{"experts_per_token": 2, "d_shared_expert": 0, "moe_layers": [1, 3, 5, 7, 9, 11], "router_noise": 0.1, "norm_eps": 1e-05, "tie_embeddings": true, "optimizer": "muon_variant", "batch_tokens": [65536, 131072, 196608]}
Below are experts of layer 9 (counted from 0) of a mixture-of-experts language model. Rows are named router (the router's row for the expert), gate (a neuron's input weights, with its number), up (a neuron's input weights, with its number), down (a neuron's output weights, with its number) and show model dimensions 0-95. Each number is 128 + 24 x the weight over its row's rms, rounded and kept within 0 to 255. Numbers have three digits each.
After each expert's rows: "comes before" lists some tokens at least twice as common just after its tokens as in all text; "mostly gets" lists some tokens that are sent to it at least half of the time. This comes from a sample of Wikipedia text that the model never trained on. Tokens count by the router's weight.

# expert 41
router:124133106137156096119122101141165140154152102141144075118102143158123106151124101149104123130080099174121136120143151128152153128166144119120130083131103152085141107106112125152146149141161088137135117168136107101120101170141127129114117129089181126160142156115120126088112101071134083126
gate0:117107095132192145084166129119150113105141166103122116150076126142170138135175121089120119115147114131114137119142120156168125164135097130105094142142145153143132116106174129152118121121122073137182088098151163161129159135144121160114096141118114141154100122105153116134112131115127158150
up0:090133135140129127142123107145155132108131153097122164097092162118158121102116176170130130138142089123145155132140109117154160117120125108125096121141154117095157120151123127149127140071132096115095113090109162112164191154128143102095147187127112127116133133161095147118127099097154100161
down0:129133190110129101122059105145157089160087134157118115134116145169131123088109145168100156163116143121083129134123130136093146150120150122144135131117155058110134163118123123085147125127116125135077122114144107141131164128100154095130130131090145116155117143134113116106156163106127117114
gate1:111104126100143086108105109160157180076110109137121105142130125136116107162056103125101111151112104111142130118128107119112173121135122167108155103145081126095087107116084150167135113129102152135139159127136147159099109116160110115108127111152125154136155122141147123128144119185112140101
up1:114142077174109139140152134091074090065116122125167162123127087120141119133145138100157132095134122144147109103107142075165058103099112149124123119135122079113136109121115122105131152140148189125125114115115154126119130122135155124107100167117119119138140139097124141135152126131119093114
down1:131165093164130124117134105091087095115136096134133195147126103138178171145132102108126111116100099139122131119111148146115114150090104147146135149125163161110138134107175168167130083112117103115087120149131133163078120136139124130105114133136144100164110157132119109135139118153137172098
gate2:115134103107123125089140106129097149112112107130099100176103118159144111154155139137078097124138133118097114127144133134106114138088130186117132088155131133078143110126157111141149129143170138110171137123170138100122142143111079082101088117161160104115113137099130106175131102107104112126
up2:095116094108163144111150145097107160113111113113144159127134134122112118124144108151125165121137128119149126115122099095157093166136131152120199124089106130092133144131144126126151151109162145125117117090138121120150134057149128116103170170154182143102156076125095097123132122119115100140
down2:094112137171110125152137094119104118108131124127118145119131143172133136142165069135117152161063129114126100155138144120107101107149113151147096138118096162149151186114118139117160112139123110170079132131127096136117146125158112128125133122157163161072130133135134081131129085094153141125
gate3:137157108090145139117139150135114155134116149171115116072137131147131082134102137133147109102122086168154080118109130095132122143110133123129113114115109116128169096121164165158143173165180144139113141129179134117122145081090112089114155143128140092135093135112087107119155146121112142112
up3:114134165103151131096095122103096136124096147122097154146126100149100149121146149066133156074143168125151128143154101129136169137121109063143135165144168144080124112120159133131152103119103128165143129116114136113112132106141108138098079133135138146115109108111116102126128148178112142170
down3:132107150104130139101106133122117132149161154168122091149103114104129144125181112140162168127143123084126140124128169152143168134135088157136138110103138158110122105143116125092130101129125130138153076063122135135110103141147123125114141098057141089117134117116132102094084081119126111152
gate4:131145107139144101114110156135113106098106139148111138104114126149135090097138125123146103083119113141103125148163132125067122126150143104104111108180064131138129099144085174153128194156108130104128135117138157132109135133102137120087130172104131135132125158081109163144098111096150131113
up4:132115172140100134122116120117085144130104096132177159144102121135139130131119114176109122130138136150106137178110123123134069104158080101148118121110136140098135147109095099128133108122122143148120175145105127157092168144193160110125133139118140150154073107143135142153115095156119115166
down4:168127134126126111114141161098115173153134131112130133129147091124177116126159149136146140139148155122140130150142089113130148145148094092098144125131170140138131117095152111097127126137113070197176106095146134111107108103151074142132148132081123108174111106109122135098161131116127096137
comes before: "of ", "and ", "is ", "was ", "in ", "to "
mostly gets: "social ", "food ", "human ", "health ", "economic ", "market "

# expert 45
router:137132160166102116123147107154111161173146087121145104155085143143148089099124150133083160155106119105132089123113170152150141114132177109093113093122122148101098089156102156117110115102140097171132087140154151133120114155140129124083128127126146116131160131124165128117090104151151121122
gate4:165140143173129109120155101164084159109098163151118113129134156141139098135133158098162141133123115065059138122124116113095112140144125190142145147103123106133168130107102119142148114145146105120169156099135156140138131134122106154086182115144142120111142132132133119103102100137144137095
up4:151093090134159158169123105167098163144154114099122121137130136113135141151144129181131153149154118098096112122100166148090123134176116121105146103169137117131141122161142120120131101163143132148130126065170109130108082152111120159115138143108146116123138149131156128126118150167176150085
down4:108175144101116149096104127135158081097117116160159138127138127130123110149149102089127115145175135131118126146098114162117097162084163114122141133133202170111092132122110127075109124139163142117115117146126127125109090121169134143127080117167100133122128161140167135169122128140122140110
gate5:183138144125132124084132097163079077155086115131177134127153149124112097153130131160113108104155139102141128121150139118158111125103116116137107130102100144143155127158119140155138140135142107123102155107140119112153131137160106088159147089110106173165147140080127121098091153163086138119
up5:135156068118121137100140133147119098132118123106138104144147122117113112137079108130147114093162145116130108128117088191126138097119113137122120168143153170168131144130130095159157124150101118157107083162100122118072113137111116092126141128109155161095097122110141088121155173097124104120
down5:138129151109155112142135118126162186151154105138128153171117093136132135154135189110136110154116147154129088155146117116112136138143137069134089149142177154104119135104135133115075105079130146105119106096095151113123131150120156142083134146116127069123136143088137160143122114112132146117
gate6:113137104144128136105089128116121104112127153151181128146070115147144113122143131150101149107151134173109167076128107127123113124095079128134144138175137099150105112117132117101169118145117112132129137130164121084117109127153133161202159133113093150119140131102089118119122164136101137167
up6:102145119111139111126151186141154113097118089120153141097120129137132115104125161144110098126106114089120139163123110114136158207173086144107130154101123113141125144125159143160128153109132092106145146122127166124133189129120156126140134138200118124138113130125137136128128130098098077153
down6:153158155108163107126141061116121094137109168123123130141128125134110113080166123167115143147098142163150154119120152110118102140154147125140105148140113117143116107144146112130176137112168119123148133132136105091160155055124117133154147151124124121148119139090135135095146168101145087184
gate7:180149153156162153114122133152163082156111114105149164135148142110162139077114131138123127143130129079127154170156123131142148086143147164098123118112121088098104101161143155112108114164131094148129127111144157114161104133116117117159129108112163136095132102136150102109080088105114119151
up7:138140127185110142106157111118132156105114131168129139117124086147108080143148139118149142146122150137100152093128086156111128105156090153152135171121123144136148133132147103145129088130194142115167164110095147111154118133121172145140165138108147169104129168114122097133120097155137089107
down7:142131128099147155167157115148113107104127130103159141139170103143094137119067083086113116126113148077095084170090115114118156142077119111110125112122151125138139134171163103132137142136116110128130136147089120089182119149101096120136149114148137121163135143126145131112120131139123115180
gate8:118137127132137143147091135100125139139099148107118099134108089096135119115120137118087138152140112105077133099137128128149157103111081147099159070114147090107131079134135168132112129097075125116148102117111111092149094100146103140148098106164114172120164119141132087157131151105143099109
up8:110137133162153113109148148127131128095100152121128098122113165172085103177162139098101098121156116120132155159151102137121110162139082127104125126127182094113169130129114139127114101153073088153146141132154136121158146113127122148129124080132138148132157147136093138110146178126118129178
down8:149128150136142116141113123129128069154160149175114149085125133125155111137139141092115137159123143110115114134137129121125159147197128166077142108069086112093139103123123136104121134135134087162186133098169091120158160121116153111161132106119133140121128135081156128132131128108121111113
comes before: "= ", "The ", "In ", "==", "He ", "\n\n"
mostly gets: "== ", "=== ", "==== ", "\n\n", "=", "\". "

# expert 94
router:134139122146113121109141103159152135157098119118149131152107141143161096152119096132088096136094114123151070097137141142171141141147150130103109092138107128121077132114138134147116112162133118137123100164145173112072096128152101128063124177093116125117159112114137082145141134126165125124
gate0:108138131148148158075084112120074155157087163126132144149113127129115151133084149143121145140146126098101127143121105166142133138123134149131158084150152164150084114090118099130147079120136154142125125108117117158094126096113129149079119126127150094103119154123155128090115153149153159084
up0:117157129115082120116154160094101120165118154119125083134120146159115133156146110146100141119158089092119122101125122146123173155179114120175170127162154158126134143151111145128106085128155133137122127138111111117145076131079098131127118088130138116107091133091111125126127142153082105087
down0:151142121149093132091116136107100203115092138095142122175107140123126140141148090138122134149121115101123173110102101115144147113160083104114126135179118161135136149127141144111122155169125108115091124127117137127126142123150105204140120105164116111099129149091182136096114134130121135121
gate1:155134087147108116131104110117137112152161117122106110108126082163120141133141120136142143137096094155095184178107096131090116112101088141115080134135129171127149137147135086138186116113127121111091168157140118121118106146119123134168120093166143107108131162129122162162130127105136151092
up1:093150120127130129112133088108128189157121118097082114150105127125154131133105118118131130108111141134156161178081108122128109064136080127131114127132114131129109144140142110135172136120154121146153099169118103178125099156112127139102109139129154134167160145128093137152069113124121160091
down1:095135135162102091161141132122134183136151128116139183091127084150115159144147165135116177127147139175105168135155106117115134142107138134124156141137117112109172122129126138123142132138094102118140167086133107149134148128087124154145128087124179108142108178138145140140133085092108118144
gate2:125129085122128117130134158057138166157145159124143170134133144148107124114118106115147120145076146130174116145127148108192136141104111140103110121102162124055145136097141118121108122127153112139101139103099130152144091143154124118090108151114107126094097171136129118136150122132172112146
up2:096147149160132137126123140117164107153128132134127089131129138093123139113145164128150124175132121148140127122097132163116144143176122136143128161137130104129203147097127114160116167133180122154134119139145128108127152145108157164148130148115126157131131183167159069106115123067160124144
down2:119167104157072090152122105136091194137149096108127164128128147142112118134114116131143147097109135132144140147118130060085107097145094107147137106110086071115114155144132159145120135135126118123145157137079126131135152122112113115100112146113103127144082129128151166130172111126126150118
gate3:140133141130133130151153139140131149107090160147123161165133172153101151131106179165143130100168112123062081106123129107150162153137125129101133119164121146101120128135153134149151159157137126116105115125159104098127153128068124099104089134154153143082162099135131155138147152156125106130
up3:100105150118149156150102093138118122157133095089168158111108143157141159106108107117113134155152122138158116118166127114148126104154122164097117098126125080105078126173118081100149138125110091077119116096130139123111078140126134120106117124189150114157139110098131135163109122148136104119
down3:085143123147117097120165086143119131135082124152082108106131141109166126147089127111108164120158093124174140132107130122139101138156149140114111134101156172108145120164188122129133115144078125134142167134121102105119117159139152104159164141134149160114177121144155132128118172129108147158
gate4:171122151178126146137083108137123094124105093093128126133102146132109118116122073117159114143111147135114114163126145123144096082184123146105138079122152097169136172138074122156099154130104118165151148127145136111160117132154141129098105148129121123151126175145160122151110118115123105107
up4:114152179133120159114102136131104094147114093125137126100096159120100147117156086089111117130061161136156129138108136133169127105126134116173115107130130139148022139134117099137099122105123134135131111141134147121110107146132115145127142123108126124126090158120125139148120106141186150149
down4:137152128149087140161113154073113154095137149107119102139132116116123120161172119124129159118135145102157106121167146145114101119135149100134124120142102114128186133110122111140132111154120139106159102085154131146161118118115115091135115072102154150071084171073090138142112143142123137126
comes before: "a ", "been ", "also ", "the ", "not ", "an "
mostly gets: "was ", "been ", "were ", "became ", "have ", "has "

# expert 77
router:103150138181104123098150097166114145174169085106151123146086156136154072122116112142088145127117127124144097119125122119159151107126155095083153097147118135083111133133126129113122150128129088144130125125150140079100114130140122143089112135104131117123151129116177133107139061127157122126
gate1:127087130122111090122172135145128114118136105135124123095149106120126136121096141117117161120145164143116134198169126127135081133149085145133117082131139110107132149131146083139106156107138089116133125148090097118118168144145132113118132138108148077079083156122148133088134154117126084170
up1:139118128118125075157118118109141102129100144177150099120148121148131149105170126152168125106152146139100126148164107137157110138171148163087143123104129097156126113139159158138112118116109179157147124133121165113105103145121113178138159120158137098132079155101138130157163127180141159111
down1:086116097135150135070170149127139163147140153117094131091105114109169143163115096126103139141160141130137147121164111100120162147148094092129134172174121151159156128098115079121136155131140101121124125158134108136112128093096163099132123121143146180128139121134138102117137148158096109090
gate2:120138139141120144165119158100134156087131126097124177097113144135145127122109143125155155097152107160093113124133125109107126131147130159152155142133137115136149134152091144109161145124130115112190108171148136121144134140149133115151193102160096145116156123119171149170084123101108150062
up2:140096205154137140136113124146145096100159154127128136152160131122125091123140121132149124108122079114097141114137127112123099140128149118114125122202111119072104142158168119106141132154143101116154109105149127088106141159159115129113158164121126161083100113172133118114116121087139137105
down2:188129133131139186119116121105128128135122124105121170147157111105111150116128115101080099110134150107159161134102154144121121125127162125151125099121127117177140114134143110140104141143132151156126150102164107126167127126155168156146099110157123058154094127111148174095105134171140106107
gate3:124131109140160099151107155127084134137167115111161129173081091082152144159120091159102074114171121165176158106121148126122131134082132133116167095152129140134163135125163107143141182139148117158088132120131127133144091150092133101130144124146120127136108126122146157112129116115130106138
up3:158113159067157116132103122117111144138120129150124170163107148129144119105139115131166120120117118080151126094150092121162153161110162122145140130111161063114110081145125110144152129152133147148120121087106123146098114113135125158116140153157127185123064145143148132156118111152149149140
down3:122131106126114103169099173139145167121138109110130136135070118140153138202086116141136135151155117170096130144115077098126132107096102130121169102124109111114162133110138105122118145120178104166145130170115143117127117184099128125144110137116143139107158167134138123154111138121145086127
gate4:111114118134124138155131149151111187128149106085108116160127101126127132114134145101138088175114137111160139128129149108136154163130152138132119063139124105134096143105137112088139130085138145156165129129121161129138107109131117152057159131105110077114125141176119150104142099126111145076
up4:118128126119105147121166128126111157159158115114109127187154164151134135100134175114109182095166154118163107126163143109113155073138133133158162132114138108129161118156107141129136155160126139092108126092132083098127105110118145181145175151133117144137092130113114106134138150103142132095
down4:151100108105150116126115124137142155156154102125174098097079130124150124113127122145165106122114128148132143104108108140131134179151111100138115110119096119130136105105091161133152080152119124146145112119133149122129096129146115104147113173167140163123108069118125137080103156186096103177
gate5:111086098132153119136118126102168142108100123132161121103124104096173123156130140162143149112112126119120109155131130123150097158134121080154161108159130145132097132129148118084167096158109155131133113098157127094142125097149128142133118133177151135098111183131137148139068136151098088174
up5:136126155136115098140133122165157127144134157091119108149182154125141109134120159162134101105141180187115100145120174154117137120117116156093154160143091156150157121139169159115145108129128119160119106128157144102131139179143140112114086103111093108098143124084136155120148122131120117171
down5:130128154151152137122101130156136140143122103106144105120089109101150145152075082120114107127130088142133138111124098124085128131128183121153133127150113111135164127114106169204089113087135085097134098131103123165125136124141094134141111123131147127111175153070130156160138116110114124121
comes before: "The ", "In ", "==", "He ", "It ", "==="
mostly gets: "\". ", ".\" ", "\n\n", "). ", ". "

# expert 34
router:093141142137143122110140120135141146155144098138113108131091134140136092124126136135112129100091115128133108092120125152143131128117156130076109061145112129127094128104145140110081121140148119101163077188159126138090095171125134123114094149081181132124157121114151100110103114136165107095
gate0:117132118146149107128081144097161168155145111122125130140113114107131162103144169123129100097112123164087124110129125123121146121102124133131129092154163148190084105088112127108102121153131112149106147119167103163112144111155147149151131134123183112147126111171127117057087137154120145122
up0:098140135107142134123087117118126108093150154142151189146114137109086127126163114154159153125115166074133160096102152160144142104171092116127175111094142130121142137138112107107116147138136120142123149064118126089161089106173132130148145122158102147126120114114128145148102122138145159162
down0:109113134147135127119113152138139180166120083134120120122158122110147143137144119100115088109136137146142092124084104158163146135055122113109136107131122134182135116102140187111087127144109153089107139155120164131095130152131137148117097093122128121154122122123204135132112137164129105129
gate1:124118142124144087082094128159102112126063166108150137143155144144126125117125117126136132118094113090100092087169100135131129125101143150108113136139103142120075073124143165111097128169089156098149121151102119143147107122117136116108140092143137151150145112175167137091122121156118131107
up1:112092163102139149141128123137124207122133116146106143153174074148141090121119150138170159130169146147130118151178120160110098124142145131143135135141135128131101175107122157154153153143120120084111143155130147173106146169135161149131153131119147140094119154110108140141083101144138122127
down1:087145075144113130167088120134147100128167137158150120158085158115081118155168152140132137147127110135185147110079140087124137145125112113103132140076133131102133155143115112124118140170140136150134154091135165157142136140134143129131096139118142127111149096164134145144170153124135155084
gate2:148141128129130095151113128173124140157154154135097082134127121147130101129105152103127149121123086149105135124143130138102147148092139154167148117169154129136104159118144157091095131143116118146084141157128116192137121120129142122113105112104137093112130180091171136100093150194112114100
up2:134145128128147142141130122147117166116157137124109115109170132115075131125100130089166136147135127148141129152123131175163116138111129142110150103146129147144150141135124178074163134147095085084086123162090138151145128086148125158167133095118162114163157160108168130107097130096115101123
down2:096125136139116152135126143093120177112118140153154133134118152135151126133133152166099134162143112093121116130130139107102155114135115094109108109114167117112137091100144102158118092107118176134157149059153165139089145152112151068132145137118133148115115095126134094124175118143130190130
gate3:130135131102125113127129180154127175144154172160092124187125117099131119180124163152126112138169131130129127132165133108163154122132102077130139169146126110101124111150107185135127100150115134124125116129117130160110129117153145127162134093147113102092167122088144098114139121133144128069
up3:102118097134100131108091121154106082153085146140146104134129131148152110112109178091126136110120133161116118128100159091135110076137129148128134127128114122143147117090159124150108134113100136112142085165148123152125122175125129108100139170109155103075111142154075138144095140107085113170
down3:159082165171128101150164127079138196162089141117116112094119137130109110102118137157084165115135138093120139128128143146095109089125167133120150108085122136144110125153138121054102136144109108178138146127117129096092138127148111133119142116136115127149106107115135100139137097122130134115
gate4:212165136087130135119154100115069125107102091141142118124154160104125145144130120129120123116172134113099105114124153158137133148108126136123071137122155137124167132118136123110148132122188117172130156148164141127137137062139134150117141152137137137127150109097107085123122131120136085125
up4:155122110142134067161118141147116158125147157169133091125153097136122170115156117157136091113139111117135133103138100145123130100112129135084113078153144105097119121125130151114087116150121093168103108114119093118113115134116148156122121142120115123080111127128061120088163173081146125141
down4:141155122099125061108187118114116137099117148139160135150147086124151153158139126138086144106122137134132092145129099129145097113177176159088140171114150120107176102125130150135118161136153102134145115118137136106105150106094136122121129115122128120137124122093164091096122109076091127139
comes before: "was ", "the ", "is ", "he ", "they ", "it "
mostly gets: "which ", "that ", "but ", "because ", "who ", "where "

# expert 78
router:102122117144142103106143113136122145160119140157159090130079139162115107079129092139091134137087084118110120097148155109172169120182150120110106104121077095105133097159110127088123117117134094140103125152140122098130121130134088120120105128100189123143138136114140106126135101092147107114
gate0:118156093170143136090125108158114161132162128145155126141137124119099159096123092133148130146142094143120120121172153097178115121149117150162115102127134095129128142167127127164134105178160121145134089130107097126123147075131081141138142071131174151150120151107116127093134130107126087113
up0:139119156158160151143132151155081076107137148073166099101175129127124114128111112165146132098140107157131127141158161140127130135131153135131045133106108115110123106153132113125097113112114135144127097098139108152132162149106123127145112100171071129112156131128126105127153150155093146145
down0:141146124093120101110119136104118043093145119115123138152110140125153142164110136088113081129146127123125139165150136105185139112149098130154161151125134146111115140149126140104103131150162135147139113156112116117123209076115136121127120090107157124146091151143138091112155134142109119140
gate1:112141132096134144157108122126143126101117152139108136096102149146151114079101122184104123136119145161113122109149148098124130164146129056139113135144144075128091128190117141150146153101132138133125162101181109121119115137126112126123099164131115145136149131113136161127093085107083141088
up1:158119114093122148143128172098124118139108143109126109155088136160165134122128097157157118136131144155128143163138146119164095154134143089145115133087127124132124110175171097118149144085174126112103104126101159135130108122124120115093135164099129136114175116189105116091086144135101089138
down1:141102125129130148077126156120159043106137081147133106149171135123136122128146151122119127133101103143121131150138123102106111101096114142124140116154099128144161152124108123128141138145161082146134135105160143084121185141186115140108095154087135092111112150084133152128143112116138107115
gate2:133122078146115115123107098116122143129115148129136108129127125118121137128119115115121174140136130148068120134155128100146194173196082118142129116168085170123104182135121108115090142148137143128133166162144154104119098130138091118133147148120185130148126146112129130127112117114174116111
up2:139117133137137086151141112145104093099162107116133141160136168118174086123100114135124124148144091121176149139136120102108118115062083146126118157122118150125170094141101095158118133138117129109157135092188145099149141138128151155114102139115102124133127137147142105173153165082135136120
down2:155120166125173166134137131103142101140117124122151134119134111123131129138142178102135166132136109112081126146136141134138174126140136083123068136117147166101114110132152098121141125085109101119150118138151125162143190112127117106165167105088134107124153133144147182070114142135158134145
gate3:113130104118145123137135159129120101137093119129112110117139091146174146125069143161113140099081090123137152097158134096140156166123148125124145131113098120091136127101140112119141159139112086147152189129128141118133094075136073174112098111116143131111121107115159113108168162116146103119
up3:106187146133128146149116134109117127125139152116141182128127135169158168150144118087143136128119186145110138114104113143114161134152137120115104113186150124093152162142127153113149137121104078146174101110170097154128113099130138110102107131130129141128104134123108106140143131154183154182
down3:153127114126184160123091137091104150116131128137130138122116156140131090107162173124135144148098159107151139128135158145160127099167130138162102105108078173137123088098171133167113104108111105123103174139135163099095123133140156117137124110143132158148116141135115071148108142099151148110
gate4:125102095125096143113092095132107132132161106148120111184102145158093107117123102088115131123116147147145099134102161128130128105166153108156140136176101162156124130131153115080116126136138127139059133118147128108093132116101119074137108173120119142113162124083107133085154118138118106108
up4:143093150151100125174106111142143106163090094123135150111104100136160169158128120154168125135111110136118106163129157125137121155184147144139128131116129131116104116119133119094109137118152174183089092159148116095142139157163133139128109125118116160115104122185098146091133103092142095137
down4:092114115153120139120125130139140181096131120102139116142114160103129134091145160138124104132125131151174119129126137122096179131120153162089153129093106087133159147132136155153104162143134077108112183107115102174150133147140132172102141139127147127132102089108094116134140060097139126127
comes before: "of ", "(", "and ", "in ", "for ", "Award "
mostly gets: "Award ", "Awards ", "Institute ", "Committee ", "Film ", "Education "

# expert 39
router:116127162153131118092163087163185149141138110137126097151091139142129109137147117139120157104114108155123111119109150130180122116160124120101155108155118121113119114143150140116116106102152131149109083127124113123142093147108125134095122178108163106158187143091129098134146068128179122106
gate0:159103121095093135102144102124151098122169104108121112179128135113103150110117143154145122125094125147123062115089187142149126150094146109113127127134107126088132130118121167154127117155162102109093136174144155133102118145120151155116143148121131095091111138124167127184120116104139144086
up0:121174157146108175097150135124109150134127097140149106171133123138106134132122151114128084160142102074132103173143124110121131104095145120099152106131157135154096131106106124105125107139077130119159136091137146106159095163134155124165134147137151160118115148097158120200141156121151121149
down0:144129105135123131099157174162168081118138117112116103138127099148129167124142145177186149129122119077146133191175142098167128129159120119139122134127144128155119110152111107115135128104105114132150110134108165123133157153177104135137127095128171118138115148135165115128113155108102081146
gate1:167154134123131095125196082101150062116110096131103139139111159113148097114130142132113165108115144173124156135098132124119111114174170130110116116099117139108143138149135108166119142121124078094112133131137131102147138165085165117131130156136129126105169144097125110144126164095141104107
up1:120139151168110151113124123148133094129161147117119154159096150141175082091146113138137085116092122144114098111107084128124144104141161094086149155138102148175146136154127170182129125133104128095143132121108098105137169111113155112137111110138132098095115171145151139122127124160165132158
down1:128162129075144119122110103085181084106129139118137153123115121123118135138153139179119125081157169175124158129153144108099125142179151136109123116119102113104143098163146137129128104111127051124149151107138098136121149119104136094154127163116102104152151108108106127109108140121128090140
gate2:174116118127147134159126126114127131185138151124110100077154125122141130113082181116138181107137125145129140125117137138140119159135078067131100132125146120130079135153096129120122133136170150102090149139113082119144113125118113163130136122103116184110140153089102154171122147127113104115
up2:138147105112114052191105125095102149174110155125136133126141140107107131180082121146118134139162111126114150096133138143130154134141100139152148162165150140127150127141103198113087128159121114112102150111133157133137083120125149125123114153127148150140132127117112133127080175121138128148
down2:122153141105136111141116098139068142139101136074116132120118148104155119103076114139137087145142121128085149122118139117104119143164128120171125154135150119144084130133138080119104106122152054146173121143089126099140144099118115137136110118119080122145152093109109125125129109163084114155
gate3:113089159138101130160167107144155102137113127155096120136156104145150133090096151144072110097130103123086128132098171113117102110130137075117122107119133125115115105115110115121108145116114135103162169139113150162121091165111108114093145138120091127133144147121138170137133170069127151087
up3:091131105124126118150155136162111126118157125136146148145092146152131103140107145123083126123102125146138125112163140092120143103143115152139153200135120147103111150103141137129148092131115129153114141136089100104136141061164104082180095096116143108091147118141136137125180101095102129150
down3:127137112093150156134146115148119136127131106138140091093166170117135094117150151145108119162125128103152109126177148135147153146163099111115127142102123131135086154128096169113154127095096067112105108143087103110149141096126132107169139175074102093167163126108110118142128121119117141140
gate4:119141101066136104140115125142163094167131132096137101107126129112122157123090106158144117111154102162132161109160155132142158138159108087141116123102168083112134162109130146110114163122147163141165128136111169067115128140123109088177101110117105121132140145129136112173100140124100131126
up4:147095110065135141110087145093132088083105164121138103116150090093120109137135113125103148122147116104154105098146129124106136136200133107124088127137091131116150164112141119145134142139155096128081135093123126095095160121129096121156123159127138150134144119063141126117132111112110104139
down4:123125107079169136165148137106155099095129136119137100134152107132116088137116102143141095093175112125115128100163135148154146137160149138120134114105152088089132088104111137128098114114174165135103096174116149076134097114123116086138143145129126152145121150138109096113095157142165160117
comes before: "and ", "the ", "he ", "which ", "but ", "who "
mostly gets: "While ", "Although ", "\", ", ", ", ",\" ", "., "

# expert 73
router:126139104134155126124134124120142152146142090155178091143094143173113129130102120143084140136100108120134115100146158133119118134184142100098122086140116127127128093113126147136127084107180086110119093120148161095092116122153117140095092136076193124114137134118123113093104128109136094127
gate0:149101118129155118121125147123174109151112122133138115159130127149147148064139129093126135156106095131152103118153122092108161102160116096090169151146119101153096102128083123119157104081164108091115173131159103109107146128088131118085105152128144106110150103145130118114099126122129160165
up0:090104128082109132113147107150153065123110169104110137151141144169115148146156158104078179093109106109119131134120114129124147157131086128082115140120112166140119142115133149130067138125121101132168119157077145168142142135147128130134136104120175113123107151125131109105151110106149131150
down0:177091139103102101163100140141168177113159129106168090146116097130141140108134112103153121139155119140176145104156129119175147155149138134073114132121087119115115119142144127144144121135136145123112143143146141125098143128098149169081146125138161122073135077133128091116124136120093154118
gate1:145153138167150129122126075115120141111129172086155118142146107167115171177148146180089097179128108130100117117147158112122139136158134121119120157074121168148125128138143100114138115151104120143103127101131125113101108153184100139096130113144127090172139121139124141111116139106166103125
up1:084105172117086101115139159142144081155109120083123131085133144150122148160124099141096079110127111138146106085110122125102132171138147164126104112087132126135096130171143088121142139129093137127138111132140127116124104125176118128126067143137144168128138136153176126151109150113126089128
down1:120109145127077138095138137150110103125133143101132108115157152133161136149147105107138114093104102095138127065089135125123124165130120177091088114175159170108140119090125117149131138177115137084131120134144103095097145090117074127149104122125141123157136137157133120151152160157123110130
gate2:125099092131129120117124110166138144106142116119115100125111156134119144141126120167149083106107146100135123135149184159126129122191160120126135138147118121163163111157125130138086098127132130133158151123100083112115116147140117115123089078170102087092134178133159127091089121144148081131
up2:083150139117124132172093111102079088138115146103108125109143189158121128154141129131145158112153134125154130165126121121146137106144111073115159108149129166137106125128145117119119067107157134143110161129110143130152148105067118102121110120111095129172120128093110168111116135144097146094
down2:142195117158118111133076108108131150093099133142126122201092125109131120087128104138133122162113167127135115163154151142150155124110099113151114120149147117125183099139133129151150136142152119110103121123093150125176121098114131098154098139139114142083144131128158103128171171127149118134
gate3:078127116126159128120138124089101129122142141132112130158129116142126118116091130125136126153158114099167120127125157142120134131180158121149107105147114126099136134178128143126122110152172048094102099139086115156114145147161081123138169139081112130128151096086116120150079150132118110114
up3:133107127127105098136126121125131081156141138111109097148113156116151132126130110144118159132179107124116141075135132147086078175109117090098118138170114115129120132123120165152073167150109154133069157133088159114123107111135133106140120120085119139158087163127111119177107127122109139124
down3:102101130172160158117144110153152098150095124151137108141114156137078149140148092097096107102162122100123165141090134154132133194095136144137147122146134144127178101134116104149119086157148149095121125142120136123173099131111130076150142093122135144110128121112112117118179147109115104114
gate4:097116102142083124102105104149154087103157086145125124139095113150117116184114134101112153120132120141109150142130138140106087130155135054119120144128111150154109122118105105096128114098116080137123112105169128128170143139168104170113154094130143121113118131113159085126109145152166098137
up4:140096109159129146122139197109123140126118186103101094173173135138109161095109131119135111139113117137094104162164148130133115166139126129133123107131130162096128111129146108150091123132148126105121093117172120088115127143113133120142130152116128165148080127157143126120131117109165046124
down4:113088111155122145105127136111094070157126153102138160131147142110110136106156114116096125127109126088130112144089155111124084108144128170172078103103123087145146170111112155150108129145116107122130120136144160114115081173157125076133096149114101114155133118141108142106115126110146083143
comes before: "of ", "by", "and ", "information", "in ", "=="
mostly gets: "government ", "president ", "police ", "Chief ", "President ", "Minister "